Below are experts of layer 5 (counted from 0) of a mixture-of-experts language model. Rows are named router (the router's row for the expert) and show model dimensions 512-543. Each number is 200 + 40 x the weight over its row's rms, rounded and kept within 0 to 999.
Before each expert's rows: "raises" lists some tokens whose logits its average output raises strongly, later layers aside. This comes from a sample of Wikipedia text that the model never trained on.

# expert 4
raises: ",", " (", ":"
router,193,208,180,209,154,193,241,153,270,245,294,218,196,228,152,241,271,172,162,200,191,173,229,147,185,115,135,195,176,237,200,181

# expert 0
raises: ".", " |", "0", "2", ",", "1"
router,218,228,230,278,142,177,161,179,228,195,215,268,244,208,246,197,199,138,242,269,164,211,243,187,177,237,225,119,134,164,267,193

# expert 7
raises: " in", ",", " ", " and", " the"
router,201,230,165,210,202,211,209,140,207,193,253,217,193,184,274,217,190,230,211,261,197,215,261,136,162,172,202,137,212,148,178,165

# expert 11
raises: " with", " in", ".", ",", " to", " and"
router,281,227,137,276,198,191,227,149,184,215,262,237,159,268,200,213,176,157,195,204,183,238,217,251,227,230,142,170,171,167,186,150

# expert 12
raises: "9", "0", "-", "8", "4", "3"
router,270,175,249,229,134,189,155,161,167,193,200,241,156,211,227,201,237,192,186,246,217,204,216,143,189,153,206,183,280,180,164,202

# expert 10
raises: "1", "2", "3", "5", "6", "4"
router,225,187,165,227,153,169,176,234,257,207,223,234,162,240,157,220,260,163,179,182,213,251,172,186,144,142,216,165,280,135,257,163

# expert 1
raises: "|", "-", "\n", "|---|---|", "|---|---|---|---|", "=="
router,292,304,196,230,156,299,201,108,122,204,264,162,114,173,227,285,136,214,242,259,206,158,286,175,162,237,269,145,264,200,190,220

# expert 5
raises: "s", "L", "c", "1", "S", "n"
router,303,284,180,211,162,175,234,127,261,251,177,168,199,170,276,179,228,203,231,61,161,224,242,167,150,228,254,195,280,156,178,219

# expert 8
raises: "2", "3", "0", "8", "6", "7"
router,223,177,212,248,248,253,195,210,266,256,218,214,130,220,136,216,256,162,128,226,224,224,153,206,241,201,156,173,179,199,181,142